{"balance_bias": true, "init_std_router": 0.0199, "optimizer": "muon_variant", "lr": 0.00299, "dataset": "wikipedia_en"}
Below are experts of layer 5 (counted from 0) of a mixture-of-experts language model. Rows are named router (the router's row for the expert), up (a neuron's input weights, with its number), down (a neuron's output weights, with its number) and show model dimensions 0-191. Each number is 200 + 20 x the weight over its row's rms, rounded and kept within 0 to 999.
Before each expert's rows: a language model's description of what the expert responds to. This comes from a sample of Wikipedia text that the model never trained on.

# expert 7
It responds to: Table blanks, prepositions. Empty table cells, spaces before years or coordinates, and prepositions like of, in, by in biographies and election tables.
router,177,163,154,127,260,199,224,190,175,211,190,224,197,229,224,171,186,215,213,221,173,214,195,204,222,185,202,194,168,210,207,181,208,190,188,210,195,203,199,187,221,227,204,195,178,215,209,202,231,208,223,199,212,188,235,185,218,211,204,178,199,176,207,249,209,174,190,205,215,190,216,200,206,181,192,200,248,202,199,217,196,173,198,194,200,210,209,174,208,207,191,186,178,235,176,210,182,163,193,222,189,203,185,208,212,215,173,201,184,224,245,198,220,204,180,211,175,192,199,186,188,228,215,179,222,186,195,219,202,233,208,215,202,202,187,209,187,210,195,207,195,159,193,190,152,185,216,209,165,223,166,207,167,218,172,198,187,171,214,199,178,211,218,212,194,224,173,205,214,210,210,190,193,165,202,231,202,188,190,223,192,186,177,187,237,173,209,193,212,191,247,220
up1,231,180,194,198,205,209,164,232,199,151,221,203,125,214,227,210,194,206,175,200,194,205,175,214,189,185,211,190,180,220,178,164,191,187,180,191,208,208,217,191,182,213,217,173,192,221,194,211,191,212,187,202,182,181,216,211,174,213,153,216,191,188,219,208,185,209,185,192,203,174,173,234,197,156,184,148,190,213,167,174,182,243,230,206,196,174,165,214,183,222,195,203,212,215,194,228,244,197,194,220,207,196,216,197,199,220,196,208,206,203,189,211,178,203,232,202,200,187,187,223,217,195,199,169,193,181,206,210,198,220,205,207,209,190,232,210,222,216,208,199,199,207,203,195,226,213,208,229,220,188,192,164,202,172,189,187,170,214,204,203,161,192,194,218,232,140,214,210,207,199,174,212,222,184,184,206,190,207,224,193,231,214,247,169,200,172,200,211,180,185,228,182
down1,206,190,245,220,174,160,218,228,207,212,189,188,193,189,218,197,242,175,241,205,193,211,213,209,215,211,209,195,204,199,198,235,219,203,206,194,173,198,204,190,175,178,211,213,188,195,194,206,208,188,233,196,207,191,204,177,197,185,207,190,176,209,175,181,228,188,224,226,201,206,205,194,185,230,230,219,210,228,219,219,194,137,189,195,179,251,204,201,196,244,240,204,198,160,195,229,176,212,189,223,211,185,223,199,187,239,222,214,195,189,188,210,192,196,211,191,195,215,167,224,183,183,188,200,209,191,189,213,192,234,192,213,189,189,202,204,227,221,199,177,217,211,182,186,216,208,187,183,226,207,223,200,213,175,201,207,202,180,203,223,194,196,229,230,208,213,174,218,234,169,225,216,210,207,183,211,193,218,180,233,242,208,212,191,194,186,152,189,198,136,245,164
up2,180,221,211,258,222,180,206,184,229,185,170,206,228,178,199,173,195,176,200,209,190,151,192,169,182,206,189,176,211,254,218,194,189,177,175,202,181,175,211,193,191,183,186,195,204,191,227,235,190,207,185,210,216,159,202,191,206,179,216,195,207,199,199,203,223,201,236,170,197,200,196,223,225,199,180,201,217,214,156,191,198,198,175,160,236,190,221,218,204,185,190,227,240,220,137,232,208,184,195,194,207,181,186,215,220,185,207,147,235,191,194,199,209,191,215,247,215,212,206,189,198,224,163,226,171,185,174,179,212,198,211,165,186,218,214,200,193,183,186,215,175,200,203,213,191,226,194,185,205,202,186,178,193,206,194,195,219,230,214,181,224,182,182,202,232,192,194,221,195,203,209,190,194,200,200,164,209,190,238,186,187,205,191,225,234,208,216,215,188,206,212,189
down2,189,183,240,204,218,188,216,192,202,198,195,171,179,162,199,212,211,201,180,198,192,217,183,169,226,235,204,211,196,215,199,187,176,240,156,188,203,176,195,180,207,207,200,185,186,216,160,183,227,211,199,217,222,183,161,205,191,216,195,183,164,184,196,205,202,203,226,207,234,243,172,183,182,174,186,217,221,175,201,206,176,204,210,223,220,209,212,204,197,197,197,246,223,211,147,208,187,173,238,207,166,185,160,219,160,192,199,181,217,177,243,203,215,167,219,225,209,167,180,213,190,205,234,184,178,191,203,225,188,215,200,205,194,221,198,227,202,228,172,192,210,192,206,201,195,189,239,253,175,201,187,185,212,214,183,176,202,212,207,200,199,223,176,175,171,211,184,197,202,205,205,219,231,168,191,211,207,204,208,181,189,188,156,193,213,224,209,204,197,213,192,171

# expert 27
It responds to: Coordinate digits. Digit pieces inside geographic coordinates and decimal numbers, such as minutes, seconds, ″N, ″W, plus some table scores.
router,211,214,238,172,241,214,218,145,168,179,205,212,214,223,172,207,192,196,159,225,221,180,205,212,223,189,205,189,215,181,217,205,214,205,171,187,222,214,229,156,206,216,195,200,228,178,212,215,151,237,166,212,215,218,209,184,211,211,188,196,194,204,211,191,228,200,209,195,217,184,206,191,206,185,207,152,155,215,169,198,227,192,176,193,182,219,190,211,179,176,192,203,171,168,220,217,218,203,187,193,219,183,246,206,233,191,235,227,196,208,204,193,195,167,212,209,192,176,228,220,167,201,190,176,205,193,225,193,181,214,191,217,209,220,192,179,201,205,158,179,167,213,213,209,178,220,204,192,193,216,199,177,210,204,216,199,216,232,180,198,213,200,193,214,203,187,181,201,173,179,221,163,193,206,192,187,244,222,190,221,213,201,167,223,211,231,208,206,240,188,184,189
up1,193,240,188,212,181,209,204,144,216,185,169,235,186,195,219,198,190,213,194,198,214,150,184,202,191,169,197,224,198,195,199,241,209,198,214,175,195,217,194,194,205,238,211,182,181,212,184,196,197,220,211,217,203,205,208,174,193,170,193,183,197,214,189,240,216,209,204,171,226,204,203,204,238,183,207,186,156,219,184,178,245,204,193,203,196,226,166,225,202,176,201,190,196,192,207,197,171,199,208,240,215,202,198,228,208,245,194,233,172,195,195,189,184,179,213,185,234,202,185,214,177,207,174,227,210,198,198,206,196,236,170,172,199,187,178,213,201,190,188,191,184,226,194,180,183,207,161,177,217,190,194,189,176,230,164,180,172,185,188,191,197,219,216,212,220,195,224,222,165,210,200,184,164,214,188,215,201,212,202,196,273,205,192,162,222,226,224,200,206,182,217,203
down1,174,223,238,195,188,211,201,220,194,189,201,188,175,216,191,225,165,211,176,192,196,194,238,186,220,175,192,184,183,173,207,166,201,191,173,223,203,198,194,141,177,202,206,171,191,180,191,189,205,218,206,176,197,221,195,184,191,159,178,193,197,183,154,199,270,182,211,226,222,200,215,188,178,184,206,197,183,216,221,172,185,221,203,192,191,181,207,187,192,164,176,190,185,180,221,233,180,237,224,221,201,218,197,195,205,207,176,191,188,206,238,185,233,203,221,191,233,189,212,172,175,191,224,217,205,177,195,219,186,185,225,227,206,205,190,180,202,223,199,197,211,172,219,194,225,187,193,181,200,230,215,220,212,198,201,233,191,245,183,201,172,213,222,211,240,195,191,215,216,211,203,211,207,214,192,201,209,168,175,236,186,193,221,205,220,197,155,212,235,212,181,236
up2,193,178,194,224,193,197,176,229,207,206,186,165,235,183,173,191,206,223,202,190,185,179,227,219,202,193,226,207,204,156,205,227,199,220,161,153,187,216,198,166,188,210,230,238,240,227,216,233,229,180,209,192,194,145,200,189,199,174,190,205,236,185,217,217,167,215,190,215,183,186,217,198,210,200,197,197,173,221,194,198,193,228,219,218,200,197,211,194,210,221,233,213,226,160,214,216,184,192,193,177,196,207,196,184,158,209,192,183,171,176,202,186,197,201,206,207,239,179,228,175,193,210,184,178,207,242,175,158,211,175,199,209,194,177,214,204,233,209,175,238,210,193,185,191,185,225,184,197,176,203,226,229,198,208,185,229,194,204,200,188,203,205,218,184,194,183,205,179,224,149,187,199,172,199,215,200,224,208,181,218,168,180,202,200,244,187,184,202,215,214,201,181
down2,201,181,207,210,170,179,185,208,204,212,191,214,193,207,196,192,216,164,205,206,204,219,195,204,181,183,238,223,204,170,184,190,184,199,204,195,196,221,210,209,206,204,185,178,240,172,248,204,176,206,181,218,188,210,241,206,205,236,210,176,224,240,192,195,194,200,169,186,217,199,171,183,174,212,199,210,205,184,211,175,195,186,192,223,217,172,228,195,187,196,185,195,209,192,176,210,176,203,210,225,215,212,194,181,159,197,210,194,190,207,221,238,181,204,227,160,207,200,200,211,233,211,185,196,243,158,157,184,224,207,217,153,202,178,176,164,207,216,181,176,242,148,216,203,219,198,157,188,194,220,210,222,192,214,173,189,176,187,215,209,211,190,225,204,183,212,155,201,206,188,185,214,194,183,196,180,238,195,192,201,184,185,217,201,163,233,237,211,220,194,238,198

# expert 33
It responds to: LaTeX and math notation. Math markup and variables in formulas, such as backslash commands, braces, frac, $n$, begin{bmatrix}, subscripts and plus-minus signs.
router,205,185,195,215,226,216,191,191,199,196,230,195,195,176,237,214,177,196,185,207,186,205,199,177,200,256,184,210,216,199,221,219,188,204,222,201,179,193,212,174,214,215,178,204,180,221,195,181,224,164,191,182,223,205,207,218,201,199,214,209,188,203,202,194,186,239,183,211,188,169,164,170,246,200,244,208,209,200,209,208,141,209,191,203,177,197,206,202,222,171,231,197,230,201,183,230,211,185,200,227,170,232,221,211,227,176,206,174,191,198,166,166,211,205,181,184,218,224,203,239,201,183,247,172,193,227,220,215,215,217,196,199,211,195,196,201,204,195,190,259,174,195,164,195,189,170,187,177,175,237,208,196,195,219,178,192,178,206,208,171,191,206,185,192,187,240,212,236,187,205,226,213,189,208,212,218,221,181,183,207,175,177,210,189,170,163,211,194,226,204,179,208
up0,213,189,229,196,191,197,209,186,190,212,229,185,179,197,206,189,190,192,206,235,247,172,230,207,164,175,186,200,186,219,191,203,188,232,186,182,168,191,208,181,231,194,203,174,173,130,212,182,203,188,198,184,198,191,160,228,183,156,220,162,182,208,209,204,180,211,218,200,170,202,165,202,206,206,216,193,215,190,194,228,215,219,213,189,262,177,175,191,209,168,227,182,199,190,216,210,226,178,207,211,225,212,206,160,195,229,197,200,186,223,189,161,208,206,174,207,184,193,221,175,207,197,210,203,193,191,179,224,153,188,203,233,216,215,197,204,202,253,226,168,206,212,198,180,171,217,196,204,216,203,175,212,227,215,190,192,206,199,225,169,216,198,197,198,187,186,202,194,201,198,246,166,216,205,211,213,237,176,171,187,199,207,200,206,226,185,184,183,210,215,200,215
down0,184,200,195,151,194,212,223,226,188,210,221,162,215,217,213,155,208,199,185,195,205,244,216,202,231,195,186,164,206,184,210,222,222,237,197,217,209,234,187,215,184,211,183,157,187,192,234,203,212,188,171,203,174,203,218,182,166,170,203,210,215,213,217,198,188,196,193,222,194,202,182,209,203,181,189,176,180,243,224,210,205,201,200,178,251,224,203,171,204,202,202,202,221,208,208,192,206,215,211,207,168,192,218,251,214,173,192,205,193,201,190,192,177,217,181,208,226,243,172,191,171,180,176,196,176,214,228,162,199,200,217,266,225,254,208,212,208,189,197,175,217,224,226,233,236,190,201,187,219,194,200,210,200,159,184,181,207,186,226,194,206,224,196,166,206,205,203,196,186,180,174,185,184,184,216,202,200,218,183,172,200,189,196,204,195,198,204,204,207,206,175,195
up1,229,177,235,173,180,218,238,141,192,240,225,187,231,196,212,212,207,217,171,202,184,211,191,170,224,201,207,186,207,245,176,192,201,214,240,173,202,182,248,182,215,206,173,191,209,222,201,205,203,215,169,212,211,177,241,209,202,176,190,174,243,167,229,207,183,199,191,212,185,194,179,170,197,199,195,203,195,189,222,215,232,191,191,203,198,178,202,193,219,187,219,184,202,208,221,208,207,198,205,218,197,194,201,191,197,188,241,206,204,212,171,171,177,197,184,211,189,182,193,228,221,168,219,196,195,206,176,203,187,210,219,188,181,188,180,231,195,210,207,220,219,170,201,206,226,201,154,184,186,222,213,212,228,221,223,146,191,194,204,205,218,173,188,209,204,168,226,210,207,202,181,178,207,212,217,216,207,179,189,226,257,207,211,233,216,185,201,166,195,208,229,195
down1,205,156,201,188,173,204,206,219,190,207,170,190,197,175,229,195,190,175,190,216,225,195,206,177,212,232,221,196,191,226,225,195,190,234,199,206,202,196,199,192,194,210,215,224,217,179,218,171,193,206,167,232,219,170,190,236,221,209,184,148,222,190,187,247,200,213,194,195,207,214,189,177,219,249,223,163,225,171,204,214,181,190,202,163,185,222,181,192,193,194,214,195,212,210,218,213,242,178,216,191,216,236,165,195,201,188,212,199,234,210,175,238,210,188,204,211,183,198,204,188,213,208,197,179,208,204,177,187,198,249,157,192,207,203,203,194,192,215,200,155,170,197,184,213,182,197,204,196,197,182,225,180,206,174,218,225,206,202,193,190,187,220,222,187,190,213,177,174,202,207,208,215,152,187,201,207,197,191,206,203,197,275,206,200,219,192,201,243,173,181,192,231